config.toml
n_layer = 11
d_model = 128
n_experts = 64
experts_per_token = 4
d_expert = 64
d_shared_expert = 0
activation = "swiglu"
moe_layers = [0, 1, 2, 3, 4, 5, 6, 7, 8, 9, 10]
router_score = "softmax"
normalize_top_k = true
routed_scale = 1.0
balance_loss = 0.00917
balance_bias = false
init_std_router = 0.0368
lr_router = 0.000602
n_head = 2
n_kv_head = 1
head_dim = 64
vocab_size = 2048
norm = "rmsnorm"
norm_place = "pre"
norm_eps = 1e-05
positions = "rope"
rope_base = 2670.0
rope_fraction = 1.0
qk_norm = true
attn_scale = 0.125
tie_embeddings = false
parallel_block = false
init = "normal"
init_std_qkv = 0.053
init_std_o = 0.053
init_std_up = 0.053
init_std_down = 0.0
optimizer = "muon_variant"
lr = 0.0104
lr_mult_down = 1.5
beta1 = 0.9
lr_head = 0.0147
warmup_steps = 50
schedule = "wsd"
decay_fraction = 0.854
decay_shape = "linear"
final_lr_fraction = 0.0
batch_tokens = 65536
seq_len = 512
doc_mask = false
z_loss = 0.0001
train_tokens = 426200000
steps = 6504
dataset = "wikipedia_en"
Below are experts of layer 7 (counted from 0) of a mixture-of-experts language model. Rows are named gate (a neuron's input weights, with its number), up (a neuron's input weights, with its number) and show model dimensions 0-127. Each number is 500 + 40 x the weight over its row's rms, rounded and kept within 0 to 999. Numbers have three digits each.
Before each expert's rows: a language model's description of what the expert responds to. This comes from a sample of Wikipedia text that the model never trained on.

# expert 63
It responds to: Vowels and non-ASCII bytes inside foreign names and words, especially Chinese, Spanish and Slavic, such as Yang H-a-onan, La, ö.
gate0:470497474480401478476497532567481529508544506521437532515465535567514473439498561527527478561462568498453476519439554433488457441483406515436468496484461498422435430540428465537508472501556454496521465535547519498451531510585494552505409502523503501491517474495471477482492508525469456409469463447483401475533448524485557473502520507560502531501439467508537527492514493497470477453468
up0:505480531520537527533464481537529456488514446458432482587537564564496545512533534449477513463596434498510447501509481470527546471533476476498520525497478525552481552497608493510538564440537465503424531497529418505537470506500465391466500504518444536542468510471534509566619454500475532533505542523520470524532527559509519476503438520484528445595511547469499518455540526518488511526467
gate1:459478499458471404450503490504471576498572568483485528465529496492530468466499499461491440546442466537553533421522533566551506533472484464520481496519412479527545508542496455538520515532490472475509550495491524497409486485525540476483535461482489517405514423513601449451472568525525463550515496493511469475429536421550518518505411495516509528491528515397476444515425484521502489505532
up1:499522537521460512544431464496508515501479536471447498493499539528492464521581479468504548479472557489443472498478556516463476472504517449512461514534470461487553458474502525466553463475476592423598480503540504518453548495404528529460493535442494483426449573518506533492469485527514577463523501431612439512478462462521528484511427504554471476479561506499487428562505392464479506510520
gate2:437505454456443472558514475522530481511509442501581505470508478582453485520418461503596456481414479428545455494508523605503494553452446532513516481479536456483448503487513515498548481460413568545510511518477493527470503461446521518470505560498483551519471519452531501551428496474518535422450468500458502513491504524547479505467505468529543411439457485475602493547506513488499520546538
up2:497479504492611499534509512500476485492474498508521545516555508529505490496484511524489458542419551450489475519424487590539505547424514504503484517584491523565502536469503502470553548510559415512445526480515529455468458427519560487520548450476567435512468553452513498527492475579541519484479437472560553517520467480490512489472573491522503460579461549402402448492498491474504544519535

# expert 52
It responds to: Articles, possessives and auxiliaries in running prose, especially infinitive "to" after verbs like forced, wished, failed, plus the, his, was.
gate1:494475445493577525505477437400492536489539441432534535539533468474462452496484419535525522455495475491505521522506442512477448470505523436565499563471505457538480451522510515604500522448530555468477502522525519467562550552514500447420523520477506489559520491511541507460585537501490559484458511457464455489543533549490507484469465490447493446431506587526531421505545423471515566473499
up1:454484537498503536475485489418453440455489511488424546555543465455575506495564515459556540469468461520540439451435445504531539399503480518460454523467492466438484495471492477473536500530484523479532523452477477526527545517410500512540479506465489558562560551491519486482511455548556638481534540531454458468464512531536525573466505483456480545549426510472528491511508450541459473484509
gate2:531497481443448524442504456476433587481539527481504520468518460443486474514569510465507592505457484451520532495546450539491562591548545472537492538513479520475450598464519497487546521505520504539553483488439505558439457492561512519504500508489513496564497487428471489519474488424505466407486524516484497462469468499453476498532541522539537556512518524466516522552412427616541551521492
up2:532528546408548487554511518437531435551481430501560458517499526530504539472468499520478459519519496477565471581497438430492483372487456527454488526522487478537518472578542517489512544465549475498554548433531514508584504570473516503496447507523470484484407478510508541489526521511443517550514471508569484615481533547466491532500548514521514494499459440508463461470536507477447489544454
gate3:566525481560481442502513466479480451438462488521566466471564568458483518568531466563427517546504508505552578536512543457490441482533468471508517546518452555552490445488511479511552488564544433454534512515494472476490497457486520517529540545525494457510501536509508516549479457527428523494525456482546512406505489525515581523440561443527485471516446561530600471574542512459547482548454
up3:520470576509539476458474480538492472454522511407553471528547534574575548455519452466505529466486539506511480439517479564600532552544526515555535487438445504575535503489515538408441516471505513486465483505506487481502572439534523552538435449490494467431490507480487475509532468536458521516505494596546506564469533432564461450451468476483551441504499482492477510511530477447453486461450

# expert 32
It responds to: Suffixes completing common nouns and adjectives such as -ical, -ation, -ure, -er, often in infobox labels like Personal information, Gender, Current team.
gate2:486479454493538540468456523513516547488509508547588530476505479525551538588541506523523529457497491509534514458533543521513550437487503436510542511474540536488476526480465469434489513516489472475510440561501449492530478461547540539484525415622516589480465426454528501535535483486568486507472505491474499544567471539486486547560564500467468532500549540434428404497543549556557516436500
up2:513454523540503491488515512489497507547484471535533550505508527531552573505470426507434471456485485527482476514503505500527506579444463567466431530508480504423487401494486495586585479526494446484474568463501548496465490486517416527455384470482531537471561497551467453517440538457472469545487431478509491589499538537502525529426485430565493519502469526542499451479543560460517511528478
gate3:542559465507485523502521420549502542472460483548525488575496511483492478460534582506520508426508487549477599528509490542546498522496571471466503493594481477514543491512444436473477492565482523561395450483414451493476443472494433570547520509548490519549515470491474491458559552521519537480480477545526559514573476521595494509494529486549510478477517475458472506486483517474538544601516
up3:470561518518540498537487495466428525442490530479478508549497426621451529434541535491459498458437529557461456387513422502525519513504574431504472496522466532500497490413492467505489452520552494533466535536392440469514544503467492419551483501522467518499456459537446580459520549465511472491522431472458481510502476527524489486526497505570521499546489528455464453479444513495504497504547
gate4:536439526502407523510529555410514473537535553514491455591448588443516543542427485532464498507517484518425519543475476455462459570530432483553512474455478495476530531468520487458557466500516527520404521516531561528457543465534526528481516540492522468506513525477468519522489456550497459543405464549475488465443490509497544514490439466455523437553521585561514475488500422493515494506511
up4:507463491474556468437472485524433416508469477471472452513534441571498512469529530440481480546508482499482457509496515529475527457557481494460460498471559488540523471541518541569533466480486593538503483469465553476473464585507431470396471495502519484503488551545467479499476471419545474471538531472531484560539556509468506451536528509502431582393524500407515500496514545499463412507473

# expert 41
It responds to: Prepositions after verbs or nouns that head phrases, such as in, of, on, for, from, with, at.
gate0:480433502511575583468524475420462458519406493536491541522536535453476485442465467464491533441456454443521464540458411538485475483516456499486461543484510453485537404537508522580463494476458530518481509555515493525461501456482516491453419432529534526483537441477474460477480503531501544549472541464512513538444494520586518498466518493480501459447496510501578482519510415477505427552425
up0:488528439584496511463496527522488544519507460540554495416485455531552482507482487518492451509463571452495518493454541481504555504467510555485464542467541512462519503525537418541486429444487494567538555503521512490513383475519494475469424525456502451479530572478513463472485424493461438514466475438432487499467483562530537493464524509427409539561526550482549483451543480561489442544468
gate1:469487531565511500524442486578512436472489480552521523499570554518495417453465583494506447556555493541567516495431499535500479518497451589532489477491409476478529576493508434474495514445440528496421517457512507493528451543534436503458489519448566568539515476516504527477513485522423551501511529540491507457523529488496511477600530572558514560471531480463506445473476508512480516432474
up1:494477519462525485552453521444459490424521522560500476504434485478580490450474477498453520566485513520561521468473517471452455477479404630510529493573501514518496517476509525497432424484512541442541520487394500511465504523539460456516558484542540606513528511565487534486509541556497481483475493516480570494517558474456513505489481456465502551476544536492431415463456490541551503526517
gate2:482551427556417510468487457548594526481492477492497498455527545480425554535520536462420544443435500549397528479492488455463519534516499497408492500556539514475485512452519503460476498449465474533444533467546474502469510544510474472469516524499398505486420462488478509532520431487479506428531523462468466450460545454531591490490514496502561497523518503512538491578509510454547539534438
up2:521503464479422427552434444488498566501562574465466437497527477510511447538536495456510526476473532508433509463526476478542503485481517422490489497424549502543533535499500464461536474478481416500510539515436469504489547520522517535492407453504534504555485521496526552523521502455512554495497512522479562449440478528455434497591556525572499570478479536403458531562479478494409484465485

# expert 60
It responds to: Function words in running prose, mainly the, of, a, in, with, by, plus possessives its, their, his: "a fine of", "launched by the".
gate2:446447549465461419469502524491590535522490550540534519520475499576498461495577501472494491522552429472500545489497532401470422438524473517465527478413496521495486539465548520506509502521486493436518458538501533478507506481592518527512479489596450490486508411557530527468435535501487466483505493535492502483505485495413490528473506490455425465479505413497548538525588494473519524538415
up2:494485556461511495508447528469507557474509563529521526469436510462570453485509474469414490531487522383519521546523486507518513525504488480466480560449528488473481478483488541557591500437454451523492534474517517544545532518452509509507541491524549517511481458452512463471424478499587549480490562587583504489432458539409500538443540517465490508456466458490564497577567468466535544468471
gate3:416608519462499518456541499542519457435451514477561476528549480549497457465566505508521429577489493517483501571514529451486547502560517497438522444512482467520511473519506478440522543465474627451474484512375502522517469546482530483521481512495484532462536416479531510468499452470492524530464481532521426466516539490556463563468450520502449545450495533500528522523511544512457511574460
up3:480437523578467496514493471483504480523555488539506500512475442454497543616481564496528469448477536466604441462473583484526520512491492511437547432525492492442513516509473505491518520513563468537515481544509446490532481507515482437483516535526487462489417489473487511444505549501440523535442533519509514511495522468582530369557441482488567444469499517452496491524501404525529469432458
gate4:458501517488534543458494531371486493507555481500516506500554464383541525468502514484450532492498514477432562482462528520541486481532526462521488469479506507534460461545516453591553463506544520557468497505465495565566566507436493545434500626500535491467538456566434464508553518439492545471466530473487519556515453516500516530497529479466448510495470526488459459550502483410517435526480
up4:504442469525485382511550471522492451511517471434561547502479537479428508492443503450490450497472555446515463486522502497514485496468478478540548502530492501422515576481499574431486529507520502531558490453527500418479517448576475542531449422549507525475509487540482560399502472522544542493493517471501542451537590416508472534488456508499484463479584496457567477483514546506523550450469

# expert 26
It responds to: Final letters or syllables of Slavic and other foreign names and places, such as Novorossiysk, Azovochka, Konstantin, Afghanistan, alabamensis.
gate0:491549429479489491471481468518498484527549518421511417489511477573453531532460553487537527490494531534494504575508561526550450520530550551488491495485489553507419454394550493509534577549509484458521482488497488423540473507518545513558488486557455521535508537443427528444533501532494524509483489543512488497489537409571513453480508482507523506484496590517510531397490419510548573443485
up0:494466512539550465518473423476515525542491492500526538470472424471503472476526463470413473442501515514513460476509523510536539571459511506431492506572453498471511479552491455636447502459521510459501539437548435495481492387526488498536509420466501470452543464516565523486485489540495517448623483473462494582514568531469511451506500552561472508518479539453513467513520557474496481466528
gate1:464484475514476531471496506508589450501521563507529513457555427448466438498521452450504433481458532520529447503453490488486499477489437441579519527512481517544538456552403491509395459456530470500577475535497534523465510393499494556494475523568521495567514471537517486467500394492527490417462500504519555513559465459555468458528427486505467492474484503536464511527443454483513469535500
up1:485499511524496421468487460492521557501511473536483503537423496464503512462505472499567499513443493515631383471554493519498543432514471540511503453520471473544474486510535471439482532486452516447544466417446413493479514451454508491485502492490535441429475518477471500490539513448519556441432425536472539568504491494472473467477498530469544486570485568531393492478447463514485484482455
gate2:430531535527515441445512491505478495468465498478466464551494525503461576574490471465590554493475441540446582542470527536499509488467461519472501490474505506472486424503548477478462421477527545496477531496540512489518543581506551474527461446469368564519560510563485496508523456518524537489576605512447409492513468459537498483482436514451517505464459490515525552503483497444488531536508
up2:519462493498462536491534482468516505519545534445517534472524503522545461415539568537523543485574501424551477451526449452541533525431425507520511471545512483491523483480497505469515501509471506412495440530492515533537457430509486482472475579362523406529472511475548493491482518444537503517468476483495498469461517530521589573478557475620475511549546517472510508565513486475565490501488